Experts of a small language model: vocabulary 36089, 32 experts in each of 10 layers.
Below are experts of layer 7 (counted from 0) of a mixture-of-experts language model. Rows are named router (the router's row for the expert), down (a neuron's output weights, with its number) and show model dimensions 192-255. Each number is 128 + 24 x the weight over its row's rms, rounded and kept within 0 to 255. Numbers have three digits each.
After each expert's rows: a language model's description of what the expert responds to. This comes from a sample of Wikipedia text that the model never trained on.

# expert 16
router:148116143135120134157145128112154143071125167114115090118141140119155111175144144116118172134170121115128138164117155141123157115103110160130095112169099140115094153110147149124141145116146121
down0:128150118120124102146140151108132133155150166110129127115078131141151178156139136155123155135148123069143141080139148120101150128125159137135124103167154128143133137127139102117167163133130101
down1:088156115110112118116145109112111134138163143090098091121144141117112119178151149129122181116118132129132141100118148107120153108130174119097123110126142091179095120094073077148120152126156154
down2:135116134119134123195106127152107130082127137117104133080121128150134109110128142106098156126147152120106120122156115139114165109163155121125130128147087091137171163114110131111157138143128143
down3:114177099107128146109099159150138155104133119122066139106124121156139126131164119173125154162097092107122148120130100152124141106125104130135147124118165108133103193102121166139163113125114125
down4:121107125135113154082136135166113123126109160158152085124114099113172145091125168127144153143151099110151136119122145147145137125139111153095155059107111124124170142143162102088127080129097165
down5:130121135112125086086158097166113113095106134163158136101171133140131106106130101144063087130145133162096124149110117124124138121122147117113094163119142103147139124126141154130144144113099077
down6:150145139161124156134105130102127122156158103143121069145155118099176142122099107136100132166115137137141150097155116094124131132173128152120081125130094129124121146173090116133119178098118175
down7:109137099093131124157175098184154143112112124093100083154118106095136174187117141191111121191119145163155151128138125099144150130140144127104119156190148099135147140118150123128110119151114118
down8:124114137132117120114127115117142148110145098105128134169155134123161160128102127106159094138155123171112119143144134149124113148147093147151129110113149149091157106120179139103173166118137152
down9:148177110165096137156123145150174133125130127133142163156159090141183168127100114128112145130114126145155147142101106140156149119051146141123114128138097131158114114139103123136165121182145129
down10:134140151154136153100157135136107149120155117120132125120130125170147111131108114155125117141144128142135107142188123131129113102151146125158140161062126123135140138116125146147142165115163133
Description: Line breaks after headings

# expert 27
router:147135174111113147132139100098154156119162175113127116116122132123155137141123108111142162104158113145083142152098140148143155070103117161083136152087118132121096177111135146121171160131184132
down0:152110127128117116051138091151113120154107119111109144166091139167131125153090134123151082147149123184130147110156125125095143157088119112132151127103142153174086106112169162144147112137127114
down1:111146104146110139119110128135126111167128141131133128111162139172096144166096076156094132108112124114169140131112133112108172161120190136116110114151144145117160125135082127102109155154121104
down2:138175123127127139121124135116144154148145102136100174126096109117125150117108125120130171149148096137128156112114110121113093133147132092158145168136121138118111111132114150105110065096146131
down3:125129162117103106148116129123149127131113176098156137115173175150039151150142104144127130133156124116150128132097134148127093098072108131141096119098127135157108174139138122133082132165167146
down4:113137109176120133128161125130153097118124128143117124095125117153136144159138163134120127160108049159108157131119117106133095145132104096140109137144121192110150138116168134126140109118138154
down5:108079106129102149125116094138139139137125178142141149155083126116134111136162104085113132119159110178108102143122124093133131126111131153147147119156138130136067134130115164074124133096127134
down6:132131154123144130126132122109108111133166136106157162123161154117176131130136140144110126119174120138159101119179148105094119139122124160134178089101113153131157119179097086103142122094133118
down7:126087087150114179146117113088141133165201157152128131115109102112136123138109135116104145139120142141146080129143155118162153127120166121171131145107096129067143114113109100115070136118071110
down8:164140171100152179125193110138114149140117148146143139121140105121091189135122141133131146111087127152110128100100160143133080153083130129121141116149090186164114152096154114120082121144132117
down9:117127127151080123150070145088163144090119132135109136161137152110108134143130147133129120136114112124149144104121103184123106127120130131078124137053118113103140111128143157134135102124115104
down10:118102130133161128146111146174161134114140101148108160139115137139118117112108074119107146159114109148116114094082152117146154116149149123117128166089132132146142132088154134063128144105101141
Description: Commas and periods

# expert 12
router:121140170111129112157145116078132138099134149079111117144167163129105117104136109120117130128130154183096130175109168141110134120098094173135117155181115106114150135082145138138127154084144176
down0:114111127187117131111142098124125157160103131125107167128148150155097112135085176114106139127090154171140129094133127133144131149125142105158125129057159155092133119122124128101108098142125137
down1:108112106142105071099150133182101156097161153111133115128108133089107151136151122140100147112170134157127121118130138128126148134075164143134141105134135188122147125148120073138134129140122128
down2:118163122128149114108106113160163117160152150136141131165107122094122148162124101113080138110131138124105109102107139145126093128132092131115166108117119123195160118135131105153159138149123112
down3:165096123153117135091143106115098096147154107125120113165140090175141104143169136105165139158113121141153175126124130152104133109122131108130109115144147128137130150101150126087087116160144149
down4:126096141141137122157145133183117170127120161147134160140119064114155099125165164098128098115133115157133131107116136111097127151123149128129119138132132115103126081126122127110142112172125162
down5:127127162115135116125092153155139130156133129168104128122116161109165142122125126097182074097097126186126114141117157191133116083151116170113096120096147170111133144130103178163113138112160137
down6:165103154123169128148110095118142102153163130134119146124142113114143164119151120110108168139131121165121121125114145105127114114134130116086111123131135145102164129140148098142143122148133147
down7:142121126105113141126132139166149112133116128105103112137147113119084136137162111105122123149100169121118151118124145144079085161132065144137143139149125113128110132099134109102175114142132138
down8:125165109110160146095118108119141155142100147118114133121115101132120138072131139150133132148107162134109194138144142097192119125115162158137100095087120123144135111164128157131168132099133140
down9:139119129159104098091131127129151135097120148126171148126163139120112160137081097143143126119115089156133154118151069113157129103118130184154130121188148179127129116147118154118127164146147126
down10:123131154134162178126094126154088094067119129127144104148135116104126117051123133135126126127111145078149137171112146173108157182090133111116112103122099160126084138168182068105115136103123125
Description: Place-type head nouns

# expert 30
router:121114148106113111112118157077144190108114190103098126145103135147138114151144104112144139111151115139116128194114137174101155108109112147116113145145112124125150111074081122145147160111127156
down0:093115130128175163135103095116107104142154077140126147179131170134156164133157145138123109183133168104104153148139140106104125148139130122093136130139138096141150104151126092121163086109168120
down1:121117097110079111117188117137097137118150117092157101130134154162162081112122171149115135147144126084108132117145147149114130129157170185151139175192144138167160150108130117098170154113111128
down2:140150150088149115129160113158131180127144169108083133124147156181155138121110158175151139122117075144101116148120159101153127135151114091168125119120127156142100161095118143116104156152125100
down3:137137141123122117154180129137145111145126115194108082124155096114131126096141140150153100059081110113128116103120152121168128152134141134140165120124126118148112093171173139157102140121112139
down4:110119128116120190138096134124147131108151127137099133150142132153115128113096098109146127141132167084123058130122116164133159128122107155128115130156131149172121106136158108121110146131125118
down5:074061137128084109152087141113133149093149142080147140128134154108135157157111130141107097166086126118155120136124118137152120108109143145102082148123104126120150138117150158139120095175134167
down6:119139101143089123141107132107136132108119119147128110127135145136142117112090102130144127152091131130097145149120132171145138128173125120127134125105150154138118134092150163177146140172158160
down7:110100164126149176110119194087111129145159105121145088084127106094111139121110132137141134127158158131149122106095145127106083164122127156087137112129179150158109138146184125124173133161125123
down8:111080081150176117122132085100128122100106093158154156117118147165147152108140108132143145130136151151113117075125142101099129090186090101145143172130110146055137147122123130169143153142126152
down9:108123118111124115113098110145096138136141111125187126162118130105104083095155095133123150150162144127115125123140099110105142142162138112134132162185134134116143122151114104133110137102100072
down10:081099141135165134113115096127178107171114145106116128148156114112120132141089176086071147119116132105159132119112192162158160117130139159125123136115149121080127123087169150134127106149127144
Description: Word-final suffix pieces

# expert 4
router:122081139119092132125139104132144137113149177114115089116136147110163105114135104099100115142132123156083147149125138109159111102130124158138108114164121146129160139099114110137129157089131158
down0:165134168166126130138165124123196100134152159174140117125140127116141142105160164144134196105089101124138170101143117057152174147116137161127136127096178108130129152150147116143116141112094140
down1:164161129105154168108181095126116122119160115120102175144143098108130112157153107144146168117122123136125086150141063118121162131115135105127144138088115099087083154131102098115152098149132095
down2:171103090110148127158142126157127174142142127159119110146150128126110157122144144167135186133112111136154130137166168129125131127123111124111137145145155178119118140135126112116153118158119097
down3:141151138109114156156114124096107142109114143141112162114174132147108123148137161121140109103090157127089120105128127149125121133088136102116155125164132105166156090125090110105190159161156111
down4:098084146142110131121078134126171097139103115136121130126124125186138147116118126163136185133163098123113149143151114112164117152157138095121124136127112125166095094096147144152121124133158139
down5:112121145171150142157149167123141140130093116105138163138157140088102125146148153085131117129112116136151092137155146139088117147151124099134072121112102131149103125134179159145118117155117156
down6:164121170121071137117093101101125146150145106131160162138137155127092144091172098149114128150111131184116154108140138131146136124127102107101117107152123125143142133167165118141128126109132115
down7:150090136136183069144115141118126130136135139143167116128130118118173124149150130163149139081113138127124118144083135095144147137140156128137169121073147130129102121134137141081105101125127116
down8:108091132112110134121186105150132053128150158108096109159101123141122115130135158118136100136135129101129142148131145133138118105142128170110125117121096106115145095127090086155142109121151123
down9:091151100130084127124127099134168126101149162087093142125140146178073132138112181144149113158120161139098130136148135164128084090142140141127132132132114170103080113135128131105123147121121111
down10:109178094156178164092131158126125152114188103114133120141149140147139127167137111141102141141119158125109156133126143132110135141147101079127150142115089108132148157114141151120159083118139110
Description: Copulas and name-internal vowels

# expert 13
router:103129115148112142132132099124109146101153149078078088160137148144129076141133103113113136117133135142102117144109128148150150115129093139112131137196113079122112135089117118118136113140148170
down0:175097101170156149140147140129097119132142149148146102096155091141158118130112094105161144131144126134094106148139163132120152134160181173103093131095172104114099124132197144144143127143160149
down1:143074124166114057106112108092153073113087156124126121147093101141122133113124100137128111139125140200119109106109120107149135096138134138131130111130158130134123064133112159152159162161097166
down2:087094132107139136102145124147105131128147107095147120150140155138135171146156107123171135092119125117133140101217148124134134148172153139132150121111140136130114121109100166112179105082071121
down3:158108063134142119144141126113123104120131126129129121170144131159151133168102176129128150119091129134127123158102163173130093133189135134113156091117120104138137139159103164160176146149128126
down4:110120094138101094138133138141099146136079153142159165135121122122138157134138113146095133127205118131112095169197108104172141095129112103129108135118137120151143109108114123112180158098156161
down5:143154118094094115151136088091089149121151144128151143132109164128100141150170157141134127119146121137122138086156161141125086117127146161169145132132123146126141133111136088090149118150114086
down6:143106108118145155128137137141160149141148135120185140104140086133132132123087141110176114157094149141130160122142130179138105092147125164135137143126176145159135116093124135122148114095188129
down7:144136122141144149123116148161143087119091092126154112113155104171151146073173140116127141143129138133119137138093134141139185123084121105115124125129166127105129100182114136156123150154125134
down8:175120138081137146113120127141165123133170109179113140158144115123153160156139148102093132153150110116113109131148108101117124116162101129137112137154098138118065128124101130129098107133094126
down9:131095082121114121074141106138128103155073148129127152202105173192143178163104143140128127153133162086126117138120150150161136101125162120104128157109109156100150120134084107130129105126114103
down10:149117092127119108103124146115114147116169106137120101150125125131141100167138172137133132135126122179099168114142105145134090117099156126146144117096125128076109138104121122108181157153121107
Description: Quantifiers and census wording

# expert 3
router:148128136147151121158112059132140119134135162118112111145152106143175108180122130115141133115131139137113115120131144138118189098139123132084110147208094123146117173147134157113129125121156133
down0:105139152110078129119121136117107150107126136163140155106159159091089110121136107157147126188154103090128173125097184166131124146120156126155145103130179166185110134110095143130149111143110136
down1:100167100176144139118117115117089151101062084107140115135158158131145126146162137138109156117142162146124117122067117160112117176146142138126128129142120151153128138113133125108151128121134113
down2:126163101145153111128125147162150125127180158168091161133130085101123117132111094135144109143133118133159110139103112101129126144140122195100071129096117139138144127124174129118134148134112180
down3:186175148102141113174120131137113124133139122080125087113142082113129133135092117120118102143112122101143100130095134113136129124109105112118115142124116155128113101144100104123081113144135131
down4:116147079131153146132152141101141128098138156131088125151115102164135108133139159168122135163109130103120102125084131149145118108107122159118114109142112102104113168128090118113138116131151119
down5:090171130110112156125073120106113135114105151108109146155131106173211087124144144082124072105151139095113161141147144097169155132129127152098157115142176151157136100133136116101140138117116148
down6:151151084159148161129124121128172121130132122158152135085128115105121138122127135154144159115141104185100107101105139147139175134091131121114135119128134062168107101086153160122111113141178123
down7:159130100064100171162120152119095105073120125144140142099128113098135137105141106146094128147115120113177111115142103126114099125113139117127109169154134153109178171175107097114125101134127110
down8:123138156128121114120134102123147172158063166144150133105127170099098079121126129135129094162137175116106109090136118136097156091123143134119146151132127092094126096117134112176124133134133157
down9:129114202148129137111111151118132189155143083084122147099108144144128130117118101125104157100140157114117115133113146118108116100125120143095158137078139171147122103134168102139103146130109145
down10:148137130133124116153092161163121108117118126159120158131167189125157122127105110127165078110195125171127150105134092133112139120102125108142110110102097144082131120114140122131133125118116150
Description: Table row breaks, name pieces

# expert 2
router:137096153121146173124132100111149179150140137087098114142156144146121088133127116140121154140122118105099104117105140154145147075119105159074133132119110146157148121135094124146120174118100157
down0:145106101108128154099114175171087123123113114128160159079159166146104128179136155110109106079169125138154079151111123142125122109117099092083149135156071163126142099121156150074108107088174123
down1:124116154120137089134142147158111121135151101115166124127110161140103120120112137123145133136172120113109102104145139112095150154136107112107156122197166150130106127139131107140112137141188138
down2:167146127125135141117124112161148168121146139098142138148086113132129136125132090091116158111163135127120158149127153163138124088144108101108071156144144100090190178134118170130146108192167145
down3:127076121079135143142124159162124143121176171145167139135150119125138153112127101114113183111132129102134158136122140101129166130132133135179117127077143211141079147111135195114133160120125113
down4:122133127148157125160083116103167144153153136091138158109151179112145130156148068083092128150122122133098146123127149137156136134116130132108092150144159115109165167121135114131125132129117121
down5:165115111113136154090111185092140168137133123142131136141105134091121142096121166113160135114091128119122092142137151155144121137131129095111096144104129119092150098090171111119119054160148145
down6:179137116081117153131134127135133182149162099137117131101114097154159137113152121108183103151096120154153136145163147101135142110150170152130114097174109120104116077129097115163131122146107126
down7:108116115121154114117096130129119121135136113097156145196171126106123138137130080103130133132144126126127156124134174131109116133118175094103133134131123138128119116130173112186152106165110138
down8:127153092138121103137113077143109111162123105121161097111121093156125156087119150114168171097092143123146146095136093140143083117111125125119112130142158131107159090112115097135106124075120114
down9:124090094151129183102089133121109090128148146106140115072109117155129133123107100114136155114161114108076107107144141093166104122118109152162125120135132125130147125132169132095107103156102121
down10:126077134138114118156167111117150134134106117111115157119093155132201152126128098141133095173138121147145126147153161125104150112145087098135149166121124117112151129133077113123148105116082080
Description: Mid-word foreign fragments

# expert 19
router:134131149137123106209152089125128124119169158085125122124149147148118106130119112144124178119171093188117105138105164151137153077135126153107118168196126125144138140084108134128132155112161132
down0:126128127154145137152119137145146129115154160136194093104145154161139138113177103116088115120125094103111129110165143155183109104125103142162114132142091127153141132139114149139123135127146112
down1:102111138076161090085118152129096150112162122116135156122119131096148145136131122100113151104157163164126130117142093119172093104098117154160137141132137123093106144114156135142123176148116131
down2:078147147120151142136123141098137133131097138133115156112171121150125103149110179135116096130113116132182141158161137086125136097121145130110123165109106107130126132098149153110155149152149145
down3:085119121141084121138123176118108086150115100100166126134084136121127167099133128103118110127159125166126135124192160180140133090127115116097100121160139130178134127129126160119157142122105141
down4:159129099114144089065090136094103141101102165122087112145152092136149140129083102128109111154120123137155148114138086157143115138136144081093134131142143134125173113128135132154143082122125169
down5:104151136140137134154138148124130157124086158113126178110096131081128088132121148146114140156116132075144128150130135164103159158186141114147169106108100152103112117125125154147151146139111099
down6:122129169114123155145113150105141144141155158137128149085103114138134168156124100135116148154134121128134165101121140129104107162129127114158117120179158136094089165113143172126157111129150158
down7:144126147127171150149099139114157119147088100143162117081120141112149104119152093095128114135109161112130149155129124129130141125147145173120153150131117132132115125169135103086097163125174113
down8:131100121129124139196137136128132126120088147108143146123131135154152154181131161130125115090085177144130185113081125125082113139149158155157116137109138105106145161098143093184115143139153149
down9:111083086129118150087084124130155136168163146101134154137127188137104123113115147106122175140116100126141087142127098175108114144134157104178158049159100124134106100145114112123155127108104134
down10:102101115136115104107156128093096147123173147162142142117143128091105141089103111137096133181173144121186149167119118126143162140194113152096158105093110162137126143102110135134104112122133153
Description: Number words and counts

# expert 6
router:168106154137133166136136142103153149095133144104130103153147132134101081146118126127127122125117104128074159169115138165125148087116112091109138134160139106113123140123091154143151123122144113
down0:138155145109114111125130138109124126142120122148112149145155145095114086143122119145142095130120137158110101149140157120087120112095155112134126130090109128152128159103151146129132124114079131
down1:130143128142136124115109155110128164091140131111150124122140152135100092097151129111133134098146119130151154090112166128132154119131104141089139152118167131138111091091112122137186119116204108
down2:115098107154094137135140100114129150142152075087121136119123136134082133144122091118130151108171121127069132131109147092104151116138144121157122107143111131098106077149116093101110105118098155
down3:115144100143115133154099123168111128131119116113122102103121134159120131110146144102132091130166130136117108154110133185114183092111107145090098114144170146147119102142155128127087105162209128
down4:107143121124118107126144111153102108099180173106119121140137080151144147160157129123122110113118097162086139079126120146123089170144110132156146127111166116126130147141093098134164129170125156
down5:161142069126129114090151085143131093077106127117133117100122147166166147087117133128133148134107108083140108130182114123120169139160115151108116145148127154145100145151133148109101132134133132
down6:119136119116091173168076116113107175133126109115087134104125153125125151140159107137150118128120119116147139115094141141154133105147125178131164110060119106106122145149115086118112117094134132
down7:137127125132158149135116149081185144090145116108160160125112050132114141118093188123102106155147127124142131129100147153131144116166116123125155154196138115128097154119101086140133118130165172
down8:158089117126117110127112133107093082159138128104117139162125142115127139117132145146141143164112145165084101080135118141119147139148158109141177157179154175125092110132138108159139144167109153
down9:125115088125111153112128120137146139101084131136096138120146143084121093116145147089138156148109104131126122168108124138132147152129138123114103167088116105136074127107120084120096088123193090
down10:154117176120116126154171091120133105109152160119127132116110085141117120152080163103108119155149153140143155109118136106138123136159115149135144113133141092101121146111107148128158150074096107
Description: Infobox colons, parentheses

# expert 1
router:123103130180123128156155082129150142113145129075096113170109160161149094121098088119121150139154112132117144128096137124179179116135129154085094163185111081136112146111097112132138170142150135
down0:156143156141122118137137052125137106175134090130118153139133111156122126136106126116136121109093144128128156108094132167122170104145153147147125120184192131139101142154146132118138112118146100
down1:129135177111118159174132173109124071117121125156134100124129152109105152117158116140135130131152176131113123146128075128110094083133133100095152106109141119115160123095134126121128085091157115
down2:115131110167110158148138117142146114115134140108130125123161079173132140086123164114113153112142116148125120105167102133129152143149141095116145128140167179113132154096101091196095098112095074
down3:117151088131134166080123147151126094125094084110136097119138151134086109079128056100118168168088105125115108110137165175130127157111131148156154092126092134106125161113180095172122125148132119
down4:116133141188176140153112105121117128116099146153171179098147117159101115143076087139126131107146161129128096162161101073136156139144123122112165165122130149122073098123135158133115127185123142
down5:124140130148130128115164146181097086099063135098116131120102099120123132111147108169097081176111128125131169092124130197106109124143096094135154154136134143120123140144144088144125135130117112
down6:127117131122144103143091116128133114149113142111121169109109109144093099111142145144116116108134130091121143142129116150126143145105122102143107176164107118117122157107088147152150175137104131
down7:123132144133132141112127116120099147097133133088129086157117118093147119125132104128077137168177127142104146103135115118132096160128120140127155094126089096141118121095131124124132135113149116
down8:112147097158093150130159106124109117134098129118113148153100118104187165085095136139117093164141119121116140084134129153143138154132097112097102156113105138117160140130044142113123114140142087
down9:107140129103116100120135128125170150094129156151126186127084131144146124094106127097128134125096121133157158084165156103131131124098086146120110123144141080132147103160107096138149113131106120
down10:182121105117128146140123100132110112141130135138148089124111100143123156072127085155127126133125091124123119110113139154103141121158123168098094140137100117129160144101167130124089098131141128
Description: Word-initial capital letters

# expert 0
router:107116149140124097155141092083144139112154181105111079164132136133165127143128110107115118105145185161108162154098150183135124089102091145119111122192089088118125122085126126128141138105135186
down0:096153172110130169074130114119124131100112128149124138079118101179108164152108126144092127116137119126131105076150146120155110137120133153084136144121112136113130113149087125149113130129116130
down1:102133131140110134124112141115159131121127164122123153148114132140134115094060145102162116163154130143107081186097135156133141117124132117131121129093076113158076119132123176128128121129129109
down2:094127152072137108112150134149142150102094139136132130093122141113124134137129141113114186156138135134106128154135125150084112098138135135141135107089100157130124119103154125128152127068139119
down3:117142096128148096098125131146119149149077137126120104134143102167145115118123151112112104111107123158135129197087129141127112129148139096128107105082121128152161152142062114155166126126116144
down4:147130133121112122088125110192101120127157137138119111133110161128138116120153103139113127104114134142096133092096116146118144113124141156121130159169150119131096153164112143125148111151107120
down5:141142156086086125131127116167118108100105141152125138104124130115128108118144106121150111150142158153129125120162133137156135122151131117114098140135150096097085178097137131141147142114122112
down6:108153138115115108095143086154146096107116095087130193149150145123137118145102161079118081126097104101127132162130141120138144160134140103164137124149130146148134109111149106110128159137071113
down7:098160144126137118106130153148094150129186148147140117123170105150132106100129111147128114124110148166087152114144144115155113123148120174113179107168097131171127154152115104105145154137133103
down8:137097090105095118130150154129135112133117101121121142153145127143113095134139132098107111127101173189112160108127081133110081112098159161080137117111150105114166143118131090142109138092141150
down9:118095132121134111143125101167129092208113139177136146161103115085125110105157106142145131144149106175142099123197140074148164147143130139122178082179123128184127132164127161111118155150117186
down10:116091125105080099081138154128185133092135144121121137149101166123137106117129128101145101088103127100105130143086147142143118145117108125124095122142145172114135099142128129123142127143094097
Description: Plural common nouns

# expert 25
router:124119139128128152159144108100132110123154181092111110143139151163167114152156112142105166124122138121104124154103150154120126084145119126115148160118127107148140129097147111123145138079142138
down0:141137108124097126134173124108145097094125149098154118120086143142125132140148137117119096110120101077083114134162119115130138133104112117135119126157125134109143124129139117166129106121124136
down1:140143086131141127129117110124173120159107127158095140128163156114145127113156149072108136106118145123131148129137119108096111140133143092122128130157117076141140161134102127068197161113105113
down2:118110121129095130115108138115074105177083176109127126138137138176110174161103123096147145154166125139144105119122124136093068132076082145183164140091136146101106105094142107127103142170158167
down3:145114109127144160157127109150094139135122110131122144157144167105101103180103103146154142133103125154186145105104107117140088098079154137134141116161139115125125128125138144174163140165127128
down4:131179121108178119118155132140149182143115112129142137108128108090093121120136136102138116130129136094104092101142114131113124145125114122126098128162133088119151137149094091144135103156098117
down5:118174115126126122144128135096143175099123083145147111125131166175139136167127145122125141157065131134124125151132150182136133123146167125153151120075119073130120123097162070115120157101150142
down6:143103159153136155134075142086137112148115147152108094115112111135156109101142108139143128169151115108124114156131121048094120144177140138161145139116129152136155122107131135120122140129131111
down7:161158143136116141147104103164119136135146137136122147122103140107119103177144101141147119098098142122139088165149150116108135105114119116164113139126136098101181134142142173113126133136119134
down8:138093185122161121100084144171158131111089131158083102101110128121135106133129136119148108082092137146118133140127109107142136134104060153165103105102145132132082123130146166155105089132123131
down9:127132148158162128119121176151167109123113129117096129146106141108023124091083110182129075102137130120139127119163129138122122130118119136136129122146122145153132136138168133129130110103149125
down10:138084155125127093118083159107150106122106149157099098102164172130138101143109102197144115093150096156106120137168127131134108125122122109109131139106142094134077142134102134174149139104119124
Description: Nouns after the

# expert 15
router:075113128153085101180150091097146110145172157059138135163138141146146143149137119112082155123167127143094139139122090163155117113125140117134106129130099096111150136102083122153125122104149124
down0:171096143108127098139130093100162152118115138154098132146127079159106136155098095094152178136117144133087096143152111164121159136113138178127117110137091187162128125139162154160128139132122131
down1:102131156156139128114178143157134126132116092153149157104107103130092147170111149112145144071164145121168111121096122114129133159157100172113138151104109092100103134117097128121128097150068139
down2:154142073134148135114141148125124121150101144149153097135104139098117145110125104128125125121124123105149218111161140103115111155148146125142129125082150104153107116146156154145126139136173134
down3:142107106143162080159146125144154152121157124122118146136135124112139122141088103148114128123118118073105105137128132156137154127159103127149193111105131107115121118117118157138145138148152117
down4:119128080118138081090155126103110152108136126156081098135094098136144126120105124117142115130138152160100113106084120113117143139085145064146128151158167122177163121098105121103097098141143193
down5:147137085099170145102085128133133120127131136099153102142093109164135099119123143086103129124107144123184170135152097112155115113137107096101150161159128076125120119082166120134140096123118150
down6:131107159156144102146100105139135160145142122118096093126118104061140102122126142103135149142076161147153095098107146133131147108138113109099137145181118166072166097124093133156114122138110134
down7:107081153112091097145095118103118110124099143150128099102144132131104115146131134101147107144146133095133174138158104141091106159132122115157145102061105156157166168171151134144132119088126178
down8:114139097129120128097136139104116105069135143148158167110117150142128118117138105092112095100127139122132106103130122152114159076105149112139133140158112094130149154186165099116098163162157108
down9:162143098139081125122129112139084129134150080129121093125111108086133146111099114112181128074135090129132113132157173161110151121111109132079114136087138121136146150106127111122122105115147141
down10:125197095151127123111108093157098137130124110137111120147107138167112120098155106144065149105096156160149145131134108118115152135122177106102100128137134112139175103094107057120106127148156119
Description: Row pipes, kin, first names

# expert 28
router:139108116132109125126121151094108158125158168115136141159134149135096099110124101109122148153160176169107152110099152158114150120140112144114119156112092068179111130126105124120185139106114112
down0:148109128080077131106128157111144111146125130110167088117104128092094121148139180100127121143116149161138187132116147157112154141099127156142120129099126134102101139125146130142129129097150146
down1:082153160095113093127162111143168145171118150124170112174130115119095132112207139105156110125115141137121124150153079131092144118105137105139146142073183085135149157135135134189106126112184137
down2:086150094100130132092119113104125157117082141138114111135123108148147132102121144116106165134134121123112123108171121119136108143137098122134116128088119140096114155136133111137197110145101116
down3:104106157144105117117146143185084100126123132146135171104090125141122131125122108177137134138113095103136119117137080149141138110118106117151175138143116132100162196115132083161131144106114082
down4:138131135094169159131117120147090097078086107141138150102171134151119109134123149089112123112068172122107155137118115158153128126138088180125111137125165121131189099159122097115127119118198117
down5:089119096148120125140106115122144101134091133154129141120138169086168138136124126131105158133090110148173124158160125162125171120138128068097118116113145136124120139161071129102058139129133094
down6:116103135085129103140129127098142158145143118121086164130134158185116099132105144118114116116126138157106170078116122138135122146150162144163124108147140166133124111159126098112119125103157177
down7:178121107134147154128143091094127152089141133092095080165132097122080132100138146145123120088131107117130151096132149132125132125109110145101127110105132109154127114159163142116149144098154084
down8:145095147145148109136128131157142138104141099150122138130119086104167137119166165091149097148117136155115118081123142123114133099129117159124120124144128070140103177100150110172156153117124119
down9:154134099137097157151124119077124133156142112166132144118088096097150138132128157105127109123067119102085101131105112176160107124155138118137144108149160125169104133144106109099145120122149143
down10:101081124117140119112121123151120152136148141136063126108162110116101155147148111143140119111113152114131128112099133083104152157140108135139155112121149128120163092115091125156165149105116157
Description: Mid-name word pieces

# expert 9
router:144112169159113127160139103110114160119130160110099093185141163117122111099107115110101152106161174174102136158086132154155132090089096145117078159173107086117141119096130121101148158103155193
down0:110090127102085160153110103145114129088169127156126151134136133130160133118144068147152096136115138126155155135126154128112159137125167154144132147116118090124192135134082118124151127132152131
down1:125097105091179155079143125167118124152138105108132150145141142154144114101152108153131082127136112128117101153103177110147113140157113150147096125080142133140135120131097096122120141126138118
down2:123154062115143108085120129132120132153125095152104128149118144063110131149122113112143167139147183127119125117149092117146148080159177173100133176186071166153110113152146140099086109147124124
down3:118137149072123117100168133165131090100151126111081102143131112156111141100101117100089110144134140121165110101134149142146079116084189170162116143147148123116123146088135129093120166129144144
down4:176124079127132106088126146161129153120148124118109112109138136167108127132094115167106111073146110115120145123166167111147148136137143117156118123127122151134106108157116097162128112147088097
down5:122126126144095105124143114148106128136116118143093144127092116142147116145113134098155136100102149108139117138170103093123094125170143155121160129146120123161151148128132174100135114117126113
down6:122134148114195115152154165114169142123150152125130182125082071113149147146158109135106077147089151096095110119105133100124104144156131120137132168126140125136129109124139155131125139093099130
down7:149112088140145157130092105114136097175163158138115113138128124132149145092088158135096115152156134108144103127103081159132107161097137135125111148100110131122113106137125125133137156139154133
down8:132149135130137122093149105119134142162118121173132095158126125141109119129111091140121111149177146140077098098154139161131120122082174133116097131121119100091073110149167117112133116131132128
down9:104132126119139116127041122160135153170148091144160111131147119094133129135135109141124145137165149089140132109106095150111081115144150138123136118173139104131145146118137119146186117084157109
down10:141120107123127087131110114105131171171132144160142132112097139142087156119129136171134124065162123087147081131067121132145141117180111148160178142135138112114141124134151167150135086145121103
Description: Place and institution names